config.toml
n_layer = 14
d_model = 512
n_experts = 12
experts_per_token = 2
d_expert = 352
d_shared_expert = 0
activation = "swiglu"
moe_layers = [0, 1, 2, 3, 4, 5, 6, 7, 8, 9, 10, 11, 12, 13]
router_score = "softmax"
normalize_top_k = false
routed_scale = 1.0
balance_loss = 0.000312
balance_bias = true
router_z_loss = 0.001
init_std_router = 0.029
lr_router = 0.00047
n_head = 8
n_kv_head = 2
head_dim = 64
vocab_size = 31200
norm = "rmsnorm"
norm_place = "pre"
norm_eps = 1e-06
positions = "learned"
qk_norm = true
attn_scale = 0.132
tie_embeddings = false
parallel_block = false
init = "normal"
init_std_qkv = 0.0156
init_std_o = 0.00294
init_std_up = 0.0156
init_std_down = 0.00208
init_out_by_depth = true
optimizer = "soap_variant"
lr = 0.00315
beta1 = 0.95
beta2 = 0.99
weight_decay = 0.045
lr_head = 0.00737
warmup_steps = 145
schedule = "wsd"
decay_fraction = 0.92
decay_shape = "sqrt"
final_lr_fraction = 0.1
batch_tokens = 131072
seq_len = 1024
doc_mask = false
z_loss = 0.0001
train_tokens = 651400000
steps = 4970
dataset = "wikipedia_en"
Below are experts of layer 11 (counted from 0) of a mixture-of-experts language model. Rows are named router (the router's row for the expert), gate (a neuron's input weights, with its number), up (a neuron's input weights, with its number) and show model dimensions 192-255. Each number is 128 + 24 x the weight over its row's rms, rounded and kept within 0 to 255.
After each expert's rows: "gets" lists some tokens that make up at least twice as much of what it gets as of all text. This comes from a sample of Wikipedia text that the model never trained on. Tokens count by the router's weight.

# expert 10
router [ 91 119 147  68  94 120 150 121 137 130 186 127 129 126 115 151 127  98  90 176 140 164 137  93  96 115 142  53 187  96 110 131 124 111 112  81 121 135 137 139 129 153 124 169 131 136 142 123 139 157 116 178 128 141 118 129 115 149  86 132 122  76 103 135]
gate0 [ 99 149 137 184 215 102 106 112 127 112 162 139 161 141 146 121 121 138 133 118 106 168 151 139 122 123 101 135 144 130 111 119 111 105 122 173 123 120 119 114 127 120 108 106 136 152 138 156 170 102 169 153 136 128 179 117  72 107 129 123 118 145 134 129]
up0 [110 106 106 157 132 104 123 146  76 142 124 143  83 141 139 172 138 132 154 141 107 130  91 132 143 177 153 127 175 177 140 113 181 116 151  82 147 102 119 153  81 142 132 114  78 148 101 150 134 169 126 147 136  89 134 116 131 160 123  96 134 113  94 131]
gate1 [155 106 101 110 105 131  95 123  91 108 106 118 129 149  88 129 144  89  99 152 111 108 102  48 146  91 128 122 135 147 136 152 121 165 103 125 103 132 167  96 148 149 142 111 157  97 124 130  97  81 106 147 120 142  98 118 147 115 122 105 110 102 110 160]
up1 [103 159 161 164 142 144 143 140 179 148 142 135 128 131 141  96  98 166 140 136 150 139 144 172 121 123 131 128 153 101 111 109 132 101 144 126 157  78  98 158 107 125  87 128 102 139 112 126 150 104 139 113 150 107 158 166 129 132 139 147 115 157 149 104]
gate2 [105  98 123 147 139  94 117 119 119 157 118 123 109 121 136 116 106 119 104 111 119 131 150 159 161 115 110 101 131 119 144 159 110 143 125 129 128 107 119 124 170 156 134 126 122 135  80  89 116 121 130 182 124  96 145 120 122  94 143 137 133 107 106 124]
up2 [135  91 123 119 115 132 128 119 113 157 168 135 142 164 123 129 114 108 108 108 149 125 128 112 176 124  96 125 101 108 143 122 119 141 123 125 139  90 124 116 172 145 120 142 109 110  61  97 103 106 102 133 145 116 137 106 143 123 131 131 106  87 138 148]
gate3 [134 118  88 138 130 137 131 156 136 133 153  58 139 123 131 116 116 143 130  95 129 136 120 148 137 102 126 116 145 107 158 153  99 112 145 100 149  72  98 104 161 159 136 118 138 120  93 137 129 121 121 155  85 165 138 145 137 131 169 164 112 123 137 153]
up3 [113 108 149 186 124 138 145 142 137 176 136  86 155 127 127 120 136 101 142  82 185 172 149 151 137 125 120 155  97 116 139 143 117 146 141 131 131 126 109 103 169 152 113 163 160 121 133 119 108 118 164 138 101 157 154 128 128 121 152 173 113 122 132 130]
gate4 [103  86 142 113 112 109  95 122 108 138 142 110 111 131 109 122 113 130 100 125 141 120 123  99 138 143  81  95  77 117 109 147 102  98 109 165  95 103  95 123 141 142 149 136 115 173 113 122 111 112  84 175 148  55  98 113 148 117 108 133 126  88  91 146]
up4 [109 160 126 126 133 103 162 113  96  97  97 124 147  88 139 123 112 100 149 119  69 130 119 153 138  96 142  97 134 163 126 128 146 111 139 121 143  87 144 126 105 163 130 141 126 153 126 102 132  97 148 121 155 129 153 124 108  93 136  95 115  95 133 148]
gate5 [135 136 105 135 100 111 150 121 103 146 204 157 119 121 119 136 130 146 147 150 141 125 166 133 145 128 161  91  95 137 131 115  81 134 124 119 172 113 109 124 156 159 127 129 112  85 137 119 126 134 145 165 134 125  96 133 127 169  89 108 127 131 147  74]
up5 [132 104 116 121 129 142 142 112 160 129 105 126 124 171 117 134  88 160 145 150 122 165 117 147 110 155 121  88 135  96 151  76 169 138 112 141 125 130 115 106  96 116 113 132 108 124 145 115 126 129 136 150 155 148 133 110 143 116 127  98 155 158  93 165]
gate6 [138 123 196 148 147 103 128 130  71 103 138 140 132 141 125 104 102 121 121 175 159 175 103 137 110 146  96 112 152 160 122 175 113 131 146 130 139 103 180 110  96 155 124 134 136 112 114 154 140 117 125 153 161 159  99 140 135 127 175 153 140 109  78 174]
up6 [154 115  89 153  88 153 152 155 141 147 140 116  75 142 108 126 124 125 157 106 103 101 157 126 109 132 121 119 137 124 139 120  93  94  91 175 148 118 113 101 184 144 151  98 146 133 140 106  88 113 165 144  73 152 117 181 114 113 112 132 114 128 131  99]
gate7 [171 106 143 152 109 131  90 175 148 109  99  96 130 107 144 140 172 132  89  59 125 131 115  93  83 141 184 110 139 126 106 153 117 139 133  97 138 114  88 138 150  84 136 134 149 114 149  95 114 137 105 112 113 136 113 167 115 145 118 102  81 150 167  95]
up7 [119 129 111 114 139 154 129 151 133 105 129 127 155 121 139 136 128 130 152 174 155 153 100 208 101 128 150 139 107 121 189  58 118 115 121 170 149 172 137 134 129 129 107 127 144  90 146  90 149 109 107 157 130 129 140 124 181 158 133 109  91 154 109 167]
gets: " was", ",", " his", " is", " he", " and"

# expert 7
router [130 113 179 116 104 146 125 127 153 131 185 151 169 101 124 115 138  94 116 147 129 144 135 103  89 147 113  96 123 136 111 165 150 138 131 105 116 146 137 113 133 153 153 143 140 134 132 106 146 144 122 122 139 119 148 114 116 149 154 149 121 120 110 154]
gate0 [142 132 101 173 140 166 148  85 123 160  93 146 145 137 109 140 120 157 109 152 128 163 120  91 200 156 130 113 115 175 130 142 149 103 123 118 152 101  97 100 135 119 159 105 122 137 102 130 131 176 116 104 118  93 126 165 108  97 116 147  77 127 175 142]
up0 [121  99 112  85 117 102  97 146 133  97 143 111 108 155 181 126 156 105 175 121 113 122 134 146  64 131 144 120 149  94 116 128 132 167 128 112 104 147 154 157 113 139 127 128 133 123 170 117 125  82 163 148 153 157 134  94 168 167 159 148 180 102  76 133]
gate1 [ 74  68 146  98 164 130 123 158 169 140 117  98 188  96 138 123 157 155 104 117 103 134 127 149 111 151 108 119  74 142 129 122 101 152 117 111 139 130 105 108 134 145 156  94 130 122 132 106 140  99 123 128 118 157  96 139 181 170 131 106 115 100 129 143]
up1 [111 162 106 126 140  91  92 107 102 131 110  96 111 109 137 114 127 160 132  97 145 113 112 125 113  89 134 141 142  84 133 173 145 141 122 145 110 140  91 121 131 130 156 110 146 149 107 119  83 150 100 116 144 159 162 123 140 153 121 121 113 186 130  89]
gate2 [136 159 112 168 142 160 115 119 128  88 117 131 169 130 105 203 142 171 105 136 118 177 138 169 111 130 114 114 139 141 147 124 125 126 132 101  98 173 109 123 166 166  91 106 136 130 125 101 112 121 156 135 123 134 131 114 122  92 145 127  91 125 103 128]
up2 [152 129 150  93 122 119 112 119 143 139 116 122 105 121 148 123  94 128 123 141  99 115 107 108 125 179 128 113 139 121 148 124  97 100 174 145 139  99 119 151 113 113 158 162 117 150  86 129 168 137 135 140 102 136 119 113 132 119 119 121 116 117 142  92]
gate3 [104 148 134  92 101 164 119 137 130 139 139 125 164 141 100 112 105 153 145 160 132 166 118 144 175 113 116 157 100 119 135 125 110 123 134 134 115 177  93  97 170 161 159 132 119 158 166 130 112 158 120 122 147 126 123 121  68  76 116 148 191 157 117 125]
up3 [121 146 145 128  98  81  99 130  89  89 154  99 128 122 140 120 123 113 104 148 133 137 100  77 116 130 132 124 110  98 141 125  95 140  99 151 108 113  82 132 126 145 126 121  90 136 134 123 136 156 163 132 129 101 161  79  82  95 113 131 119  91 126 168]
gate4 [124 112 153 115 107 116 115 143 104  75 134 142 106  96 126 138 126  75 137 145 137 156 149 118  95 135 116  73 179 170  93 147 102  86 109 132  70 146 154  64  93  81 121 118 119 115 116 153 111 115 129 151 126 146 135 131 123 172 139 117 120 146 201 134]
up4 [168 141 111 132 145 150 130 121 110 161 133 105 179 172 117 110 167 140 113 111 132 102 116 120 137  82 151 177 102  83 143 105 149 144 188 117 113  85  93 160 162 126  85 163 110 128 130  62 171 152 145  89 142 116 150 100 116  82 109 134 148 114  79 125]
gate5 [113 124 119 142 110 164 123 131 159 106 155 134 118  70 131 128 200 119 171 113 140 129 120 139 108 115 117 123 153 139 126  84  63  84 157 132 151  78 160 116 142 119 168 122 142  60 152  94 103 126 110 155 155 135 111  81 123 145 100 106 134 147 132 132]
up5 [118 141 165 155  68  80 172 116 109  93 112 109 130 150 134 133 135 138 172 103 118 147 134 133 133 132 169 105 126 143 145 135 136 169 130 101 142 156 144 135 109 142 123  83  84 150 131 143 126 126 147 118  85 120 116 135 150 124 104 103 133 174  98 122]
gate6 [114 159 127 143 148 153 145 142 118 160 166 142 135  80 126  98 150 114 111 109 146 107 154 125 114  83 117 113 131 114 165  96 174 187  93 163 129 130 105 103 112 133 103 157 145 127 148 115 120 151 110 115 125 105 151 137 145 155  92 124 121 110 144 120]
up6 [121  91 147  86 132 117 146 141 114 128 149 157 133 148 126 104 101 125 112 122 126 126 110 144 111 153  88 143 109 111 108 104  92 108 164  90 152 132 135 152 135 148  98 106 108 137 143 110 119 146 133 153 130 152 116 146 133  88 128 117 130 142 144 150]
gate7 [125 143 105 146 146 139 131 149 138 135 150 102 132 120 125 114 175 131 123 147 141 101 143  90 158 140 107 169 126 105 104  86 165  86 152 155 131 191 125  95 174 166 109 152 130 166  89 144 144 136  74  80 145 123 158  76 114  88  89 177 152 119 165 124]
up7 [143  99 152 150 141 123 130 111 123  91 145 137 166 106 108 128 119 122 172  93 122 149 121 115 126 128 133  79 127 141 140 148  89 125 115  85 144 101 168 120 118 100 120 102 105 146 122 106 111 134 166 136 148 131 118 183 147 155 141  90  95 103 105 140]
gets: " ", "1", "4", "5", "9", "6"

# expert 5
router [148 104 166 155 118 124 133 101  95 123 146  94 135 101 103 123 100  94 111 120 125 112 157  96  95 130 129  91 137 106 142 130 138  97 113 130 121 126 119 124 170 148 166 140 160 105  90  97 150 109 138 149 157 103 115 146 109 115 122 129 159 108 110 135]
gate0 [156 165 105 127 129 154 161  99 109 144 100  89 142 144 133 134 108  86 126 158 155 124 175 119 141 139  91 128 137  96  84 161  86 126 142 184 140 116 141  99 149 111 138  74 151  95 104 106 129 121 170 100 117 125 120 149 116 135  56  97  84 145 116 130]
up0 [122 161 182 126 119 164 111 122 130 111 182 122 125  76 128 120 160  99 127  99  72 152  99 132 128 147 141 176 125 134 155  61 148 154 128  92 137 122 111 117 137  92 106 131 139  55 113 152 152 105 104 147 127  94 176 140 153 142 136 117 167  87  89 100]
gate1 [136 170 111 161 138 109 100 164 102 107 116 138 144 101 103 134 138 167 107 121 116 117  72 132 135 140 129 147 140 119 115 139 124 118 107  94 130 130 146 161 106 159 134 160 114 133 167  86 115 115 121 134 114 147 149 117 146 105 100 144 125 171 126 175]
up1 [139 142 134 104 126 139 140 118 140 144 137  81 119 134 161 111  87 155 159 104 159  75 133 184  98 132 103 150  84 119 140 137 153 147 160 149  87  97 153 159 124 132 110 125 112 138 110 129 120  84 102 148 128 162 142 102 164 159  95 138 186 149 102 105]
gate2 [150 117 122 143 126 149 157 185 136 118 102 121  95 151 115 108 116 105 111 101 108 130 143 142 118 143 113 135 127 138 168 158 159 116 104 124 134 110 119 122 107 129 153 142 128 130  92 163 145 130 132 111 134 186 114 107 105 106 162  98  76 105 181 110]
up2 [181 105 134 139 117 178 184 163 127  96 138 121  91 152  97 117 125 109 122 104 164 107 144 140 116  97  87 140 143 147 182 140 149  83 122 125 131  83 110  96 107 125 171 159 130  90  95 173 157 152 115  89 150 149 119  91 102  85 152 107  82 122 198 112]
gate3 [137  93 108 111 163 155 119 130 110 113 122 149 121 168 109 121 144 110 118 136 107 152 147 142 137 154 103 121 139 109 127 107 141 139 104 121 145  89 132 127  88 112 163 133 136 105 118 148 125 133 121 132 114 104  79  70 121 131 118 166  85  91 118 115]
up3 [ 96 122  99 135 141 143 139 116 140 102 113 118 137  80 146 108  95 107 143  81 131 145 131 151 119  74 149 112  80 117 161  81 101 138 120 165 109 140 112 155 131 119 116 108  82 129 135 105 139 110 151 133 127  62 154 112 101 149 160 141  82 141 126 107]
gate4 [153 113 133 161 119 109 131 130 142 148 121 139 126 182  83 126  86 143 150 134 145 135 168 109 105  80 139 120 145 127 120 136 130 193 110 161 152 117 146 107 124 123 118 156 139 154 133 127 122 115 130 129 102 167 116 105 144 167 108  74  98 153 152 115]
up4 [123 154 125  83 130 130 127 121 129 115 134 119 126  65 162 111 147 101 135 145 115 122  74 154 134 189 111 139 127 108 114  91 135  99 139 122 100 134 128 169 152 135 169 113 116 120 101 130 145 117 109 117 165 104 139 150 128 121 154 150 181  76 103 131]
gate5 [134 169 106 163 164 148 132 122 152 136 151  99 150 103 159 156 113 100 130 143 125 117 142 155 127  80 124 164 120 149 143  77 131 149 126 112 137 106 114  86 113 118 162 132 108 154 102 128 150  94 103 154  99 113 136 147 133 152 138 120 130 115 123 157]
up5 [ 97  96 124  89 102 100 162 161 149 106  79 145  57 148 117  97 118 150 117 105 138 146 130 118 124 201 112 107 153 103 110 181 141 126 102 151 105 165 141 160 132 106 119 128 135  97 129 128  95 139 126 138 121 155 150 134  88  77 103 170 150 141 110 111]
gate6 [142 135 100 111 140 114 133 141 107  86 128 128 137 115  92 117 113 143 104 109 164 129 124 153 127 107 108  94 149 134 140  84  77  88 141  81 101 159 180  94 128 131  87 125 131 139 106  94 121 168 150 113 159 132 126 131 118 148  83 140 145 143 137 115]
up6 [ 89 137  86 137 108 149 115 144 129 140  92 125 143 125 162 123 141 138 121 169 126 125  82 122 117 119 131 181 141 130 145 113 147 162 128 125 113 124 103 169 159 112 152 146 127 124 156 109 174 131 139 103 139 151 130 113 143 104  91 116 132  84 106 119]
gate7 [155 141 127  96 123 151 136  64 150 112 124 100 157 144 110 163 124 132 149  85 119 116 137 153 118 110 142 110 123 127 168 125  97 108 118 147 130 109 162 117 149 134 144 156 120 112 122 114 110 136 126 148 110 149 100 141 117 136 147 138 126 117 136 105]
up7 [ 93  89 111  88 122 112 101 189 127 102 147 113 126 144 150 147 158  98 106 166 140 143 128 175 137 188 114 129 132  95 138 110 121 135 123 122 140 163 108 139 127 110 146 121 128 124 156 113 152 141 117  71 139 103 126 137 145 153 111 133 118 106 132 113]
gets: ".", " =\n\n", ".\n\n", "\n\n", ").", " /"

# expert 4
router [138 106 150 141  84 119 138 105 139 104 141 100 135  86 120 146  85 120 140 148 135  91 134 114 131 102 152  87 145  89 106 167 112 108 118 121 124 136 148 134 117 163 162 128 138 127 114  74 157 185 150 149 133 115 131 117  92 175 114 132 178 102  87 130]
gate0 [127  90 139 144  67 120 122 137 120 113 160 119 103 122 130 143 142 133 152 135 122 134 136 148 156 139 104  58 121 119 141  98 171 100 130  87 141 116 142 162 142 140 111 212 137 103  99 146 127 110 136  97 153 130 144 104 153 142 133 134 140 101  87 136]
up0 [112 170 115 118 119 105 139 119 100 126 111 147 111 145 156 112 159 131 115 103 152 137 103 143 105 133 115 148  97 138 103 168 136 164  89 130 135 125 128 131 135  95 110 106 118 115 151 158 171 130 134 134 119  89 170  93 144  97 129 155 147 115 109 144]
gate1 [ 94  72 130 117 130 148 136  64 106  92 104 157 119 123 116  98 132 156  98 151 147 133 120 138 123 134 158 139 145 140 138 136 123 120 142 112 181 132 116 110  65 136 165 119  98 156 134 106 111 121  92 112 131 100 116 153  86 104 145 156 170 116 153 116]
up1 [123  93  98 143 115 127 131  74 119 112 126 171  99  99 148 132 124 127 126 154 171 148 132 101  94 116 139 116 117 134 118 121 143 124 142 106 186 102 124 117  58  98 163 111 140 100 176 112 140  77 117  97 113 122 144 110 104 115 170  92 142 131 108 135]
gate2 [141 114 107 149 164 118  86 139 132 142 168 161 117 107 106 166 121  69  95 119 103 140 144 160 121 122 127  93  54 107 175 127 115 135 113 128 125 140 135 118 144 151 121 125 111 123 110 141 160  87  98 106 105 138 113 151 131 138  85 104 142 125 164 148]
up2 [148 152 160 155 137  81 127 156 134 131 130  95 162 114 116 107 110 193 130 154 141 127 128 104 138 109 144 139 165 139 131 124 104 101 120 143 127 175 133 104 122 111 135 146 143 119  99 159  97 125 169 163 137 127 122  98  99 131 159 121 137 121 142 131]
gate3 [169  97  70 109 161 147 131 118 102 129 113 115 154 122 169 153  89 108 149  92 122 160 152 147 126 153 145 126 135 143  97 120 115 139 130  94 116 144 144  97 145 140  88 159 195  99 131 124 114  76 107  98 123 151 120 186 124 107 113 161 135 128 116 144]
up3 [131 122 131 137 179 151 127 160 121 147 141 108 138 133 137 120 106 170 157 140 108 157 166 134 115 146 135 152 149 128  95  92 123 123 111 103 144 158 131  81 142 150  98 110 161 126 115 142 127 103 122 122 143 117 155 159 125  96 128 129 158 147 130 157]
gate4 [111 180 107 104 180 129  88 139 152 108 105 139 158 133 117 141 109 111 157 146 155  98 117 119  93  92 122 141  97 149  94 156 132 120 125 135 105 137 125 119 137 143 109 172 121 108 101  88 177 149 105 102 117 106 129 128 128 113 116 160  80 101  99 194]
up4 [ 77 159 127 124 122 151  92 123 114 113 116 149 158 136 126 136 120  78 149 131 112 128  86 141 145 104 143 117 131 161 109 164  94 150 138 119 114 113 124  98 120 128 132 103 102 165 181 110 159 146 118 123  97  89 143 174 167  98 147  99 123 135  75 132]
gate5 [144  96  94  83 101 130 163  98 180 126 159 130 151 134 126 117 133 153 142 146 124 166  99 114 126 137 174 115  88 176 103 130 117 153 109 139 144  64 125 144 113 135 115 165 136 141 160 122 166 112 150 100 129  90 154 102 157 128 124  97 145 166 122 110]
up5 [110 108 136 138 157 125 136  91 141  94 115  97 124 113  79 124 147 162  98 116 121 161 147 118 122 111 152 114 109 114 126 127 121 143 116 125 112 119 152  95 114 123 133 161 156  97 130  98 125 141 134  77 157 135 165 114 150 126 143 103 117 172 129 129]
gate6 [133 146  80 109 123 156 136 157 167 118 133 140 117 135 130 131 151 108 119 133 111 146 121 146 167 154 109 122 113 121 103 118 105 142 146 124 125 107 115 155 101 132 133 122 114 175 127 147 144 152 117 139 114 132  82 121 122 127 101 148  86 107 102 114]
up6 [148 117 136  97  85  76 115 126 104 117 125 140 166 156 123 151  98 170 113 108 142 125 154  78  93  98 142 123 124 158 155 155 187 114 107 104 126 139 152 106 148 135 145 112 107  89 140 125 120 128 118 155 166 103 163 126 122 110 191 115 142 136 146 143]
gate7 [118 122 140 134 104 147 176 152 121 135 129 126 140  84 117 180 190 132  85 106 126 169 151  93 145 114 116 158 159  98 127 150 135 111  97  88 177 133 175 129 125 129 176 106  97 119  97 148 123 133 163  94 118 159  96 127 149 144 168  87 126 105  93  93]
up7 [ 94 144 151  72 151  96 128 184 136 157 151 149 128 134 126 104 132 132 133 108 138 136 107 149 122 131 117 130 108 129 123 101 111  97 146 112 118 160 104 136 134 172 135 156 154 130  98 155  93 151 177 143 113 154  91 107 161  76 100 129 167 151 152 111]
gets: " |", ":", " the", " of", "-", "|"

# expert 3
router [118 103 119 133 133 152 132 125 157 141 132 151 169 134 119 132 134  77 112 149 120 105  85 150 114 115 151  97 159  73 132 152 116 131 141 150 147 153 149 142 149 158 128 108 206 123 132 110 130 164 116 162 104 115 152 168 125 161 121 141 129  99 122 136]
gate0 [133 102 148 142 158 167 132  82 131 103 114 171  82  98  59 109 153 122 146 174 108  77  92 108 110 106 143 138 120 142 107 141 113 145 187 122 116 149 136 144 127 109 130 129 131 154 131 101 103 110 118 135 121 107 185 117 114 152 131 140 105 115 132 143]
up0 [103 155 133 130 120 150 151  83 140 110 128 137 166 123 125 123 156 143 113 119 116 118 118 121 156 155 150 146 104 129 119 159 151 196 111 110 112 130  89 105 110 180 170 135 106 145 136 110 109 119 142 117 163 127 125 124 145 132  97 143 106 152 155 127]
gate1 [139 118 112 136 137  84 149 103 115 125 160 142 134  86 168 151 125 164 143 127 144  88 114 183  90 146 114  94 131 117 117 110 109 107 116 133 103 173 168 126 143 132 141 150 100 119 129 120 117  89 149 167 164 166 118 166 176 163  84 108 142 107  78 120]
up1 [115 148 126 111 136 128 111 145 125  91 109 144  88 105 116  96  95  70 110 109 116 110  94  74 133 134 131 149 146 161 158 166 133 120 144 147 151 143 118  96 112 147 148 104 123 118 164 135 107 120 153 164 183 126 135  91 110 152 163 153 142  85 132 104]
gate2 [ 86  94 124 120 119 108 143 122 137 128 165 133 126 113 151 165 116 134 111 117 120 163 122 110 128 149 106  83  83 119 152 111 115 170 126 156 125 111 155 123 132 155 102 124  80 140 153 113 123 155 107 156 110 150  93 126 134 123 177 125 128 133 120  94]
up2 [141 160 126 105 114  85 139  92 165 127 138  85 115 108 170 154 146 125 114 147 125 120  96 150 125 124  98  89 115 134 144 125 145 189 126 143 136 123 181 145 139 161 150 105 101 156 122  81  85 161 134 166 146 155  65 173 155 124 197 106 170 162 146  99]
gate3 [144 180 125 149 159 105 109 117 137  96 112 150 141 137 103 122 115 139 103 135 155 138 128 184 122 162  98 136 163 128 129 165 121 104 121 162 138 114 110 116 112 152 126 134 162 125 149 107 128 112  82 111 143 132  84  81 144  79 147 155 106 132 105 100]
up3 [136 208 151 160 138 101 111 114 126  79 134 137 119 160 146 113 144 112 141 182 120 129 116 124 118 132  98 136 102 117 143 117  98 136 124 119 176 120 110 122 111 105 141 144 112 120 157 128 121 131 124 159 133 142  60  99 122 124 150 144 129 115 116  98]
gate4 [137 148 159 138 133 177 102 155 104 146 102 152 123 108 149 128 150 127  90  97  71 162  81  95 129 109 115 149  98 149 128 121 151 106 116 140 111 120  95 108 123 132 132 158 132 106 114  88 123 156  95 109 113  87  85 106 134 145 122 182 162 147 101 133]
up4 [122  99 112 177 125 135 132 130  98 167  91 146 141 139 163 130 152  99 121 139  86 110 102 130 121  92 130 124  95 159 142 116 148 107 140 144 104 123 135 116  84 139 143 167 117 119 101  98 133 151 123 127  91  88 131 128 157 147 109 160 156 149 100 111]
gate5 [136 144 151 107 148 133 106 120 133 153 135 120 101 126 108 155  73 150  80 147 103 151  85 132 147 113 128 109 129 135 125 163  66  91 131 125 170 102 158  99 179 151 121  98 121 128 147 118  81 124 123 140 116 157 151 171 135  83 147 130 131 134 121 132]
up5 [110 138 121 105  97 144  81 121 143 124 152 110 145 144 176 119 170 129 119 136  83  94 172 108 107 100 113 110 131 122 148 106 139  89 134 142 132 134 131 147  92 118 114 146 156 172 127 136 133 166 154  77 134 119 141  86 107 155 116  90 127 146 124 170]
gate6 [149 132  99 182 136 118 140 139 131 110  81 115 130  80  86 131 167 127 103 116 160  83 184 144 114 130 103 121 118 113  78 141 138 152 136  99 114 134 125  85 123 107 178 158 111 118 124 133 125 151 155 145 117 118 144 171 100 145 127 125 182  61 102 125]
up6 [115 158 131 119 135 133 163 147 111 101 135 131 106 146 135 146 148 169 152 135 161  88 138 141 147 149  79 127  95 131 118 140 143 122 113  97 131 116 144 110 137 109  92 137  94 159 104 129 138 103 141 112  91  71 103 126 108 106 148 154 140 153 127 100]
gate7 [110  78 129 138 127 141 120 152 103 141 139 136 145 103 103 106 185 115  90 127 162 111  94 152 138  87 152 117 144 170 125 101  85 114 134 127 148 119 123 114 112 163 101 142 134 124 116 109 112 128 175 155 122  91 101 127 116 155 157 136 104 121 165 156]
up7 [112 157 165 142 128 110 104 116  80 154 120 169 117 167 157 136 160  88 128 144 151 122 151 110 147 138 118  77 139 134 172 113 119 122  79 132  93  91  61 136 122 101 121 167 144 142 118 199 158 125 145 166 122 152 123 141 110 147 132  90 126 128 132 155]
gets: " ", " |", "–", " (", "%", " two"

# expert 6
router [131 121 172 117 145  82 135 108 109 102 140 130 114  92 138 107 135 123 138 121 146  81 105 123 126 139 112  55 158 146 122 159 148 143 124 116 134 141 154 160 117 147 136 124 147 116 146 141 111 143 145 112 145 143 104 176 116 180 102 132 137 139 128 139]
gate0 [148 140  99 137 141 129 104 123 136 173 109 125 116 104 126 126 139 137 118 126 127  81 146 104 115  90 178 164 143 107 149 109 119 135 127 145 114 122 126 134  70 135 136 145 117 108 130 131 159 129 127 108 161 147 125 127 119 158 133 155 135 147  99 131]
up0 [127 133 125 133 137  80 110 138 102 114  87  96 104 120  91 130  93 108 132 132 138 108 130 105 135 124 162 134 196 122 102 135 162 146  90 186 139 153 117 136 144 161 157 138 130 147 139 150 115 123 105 109 174 112  95 130  79 136 131 130 118 142 123 100]
gate1 [154 110 114 115 139 172 159 122  86 116 139 132 160 103 126 152  97 135 127 121 159 155 148 128 149 168 120  70 106 137 172 121 148 101 128  99 183 114 113 113 128 123 137 100 141 131 143  99 111 109 145 133 138 130 107 121  66 135 124 141  96  98 147  72]
up1 [138 119  68 124 103 148 107 135 133 141 113 142 112 155 127 147 149 133 154 130 110 153 145 137 155 118  69 110 142 175 101  72 100 112 140 158 138 111 114 153 107 143 152 133 115 150 152 137 155 149 161 111 133 145 121 116 126 134 116  88 172 166  89 114]
gate2 [115 155  94 154 155 124 130 185 132 138 101 105  90 132 133 115 137 139 112 122 123 140 114 163 161 116  85 159 113  79 113  81 117 145 135 124 113 137  89 124 113 148 102 130 133 141  95 115 129 118 106 130 111  96 120  61 126 156 163 129  94  69 158 130]
up2 [122 116  92 106 125 131 153  95 116 138 129 138 140 157 118 121 138  66 144 145 165 168  95 117  69 105 155 139 114 131  77 127 118 137 125 145  84 132 166 120 140 142 136 126 155 152 106 159 106 145 154 109 126 142 116 133 100  74  94  99 128 153 144 171]
gate3 [123 150 141 144  99  85 130 104 135 103 116 151 182 119  94 166  98 123 138 105 112 148 159 143 108 152 133  98  78 115 116 144 122 116 132 147 134 107 166  84 144 111 100 158 113 121  96 111 129 107 119 148 164 136 133 102 142  86 135 121 147 117 115  59]
up3 [ 97 136  85 130 114 117  98 120 163  74 138 161 136 100 101 169 120 127 131 138 121 132 181 128 161 146 115 116 108 104 133 135  84 148 130 103 137 110 100 114 169 125  67 152 158 125 120 132 125  98 143 101 131 132 131  95 150  71 143 131 160  95 177 109]
gate4 [ 94 109 154  81  88 154 101 105 109 121 136 129 126  80  81 136 147 109 174 133  76 134 113 107  91  99 152 150 135 133 144 106 115 128 124 159 161 120 144  99 107 139 127 110 111 120 107 101 104 103 139 115 119 117 142 124 126  99 101 149 105 112  92 134]
up4 [134 103 159 166 111 137 122 158 135  89  71 164 149 144 139 132 104 176 128 133 115 135 147 115 146 165  98 142 144 135 140 108 120 125 166 173 144 134 115 176 102 110 188 120 115 107  63 142 133 121 142 153 144 117 161 141  87 108 116  94 128 120 135 140]
gate5 [132 136 134 117 149 139 154 128 164 131  86 150 102 141 162 138 116 134 145 134 141 103 107 174 121 158 142 107 139 177 128 141 119 127 100  95 141 122 102 109  95 146 150  98 123 175 132 167 115  98  89 168 122 155 127 115 116 118  97 123 134 122 156 162]
up5 [133 121 135 164 135 151  83 152 136 114 132 133 136 121 167 133 113 187  89 138 127 135 152 124 140  94 151 144 133  87 124 142 114  43 167 185 109 115 144 128 121 153 133 128 120  82 113 157 130 107 123  99 103 137 119 113 103 153 145  96 146 129 151  80]
gate6 [126 111 137 149 157 126 111 193 120  77 144 148 142 156 150 106 171 116 147 116 134 149 125 105 151 126 144 124 153  99 131 155 146 128 154 146  97 108 110  67 135 143 164 128 118 125 136 154 163  99 135 120 138 125 171 138 127  96 175 125 127 123 140  99]
up6 [128 113 190 105 129 158 103 124  95 121 167 141 109 128 138 131 167 156 149 122 135 124 124 102 133 161 116 137 124 126 141 101 133 126  70 146 143 154 128  88 115  91 121 108 155  76 148 131 139 122 124 140 153 124 108 153 102 101 140 141 124 145 148 136]
gate7 [ 71  92 141 147 118 148 105 125 141  87 153 131 110 104 118  90 127 139 151 165 129 112  94 149 121 153 130 125 144 157 131  98 141 125 133 125 122 133 115 119 113 124 152 119  98  74 113 123 102 102 150 146 148 150 135 135 139 143 150 111 142 131 149 115]
up7 [105  94 123 133 122 133 115 142 111 110 171 104 112 120 135  88 117 126 171 130 143  88  88 109  95 143 145 124 168 158 126 107 134 125 150 112 122 151  95 128 126 140 138 126 125 128 116 143 113 181 141 148 138 125 123 167 140 138 124 128 156 135 163 108]
gets: " |", "1", "0", "2", " |\n", "-"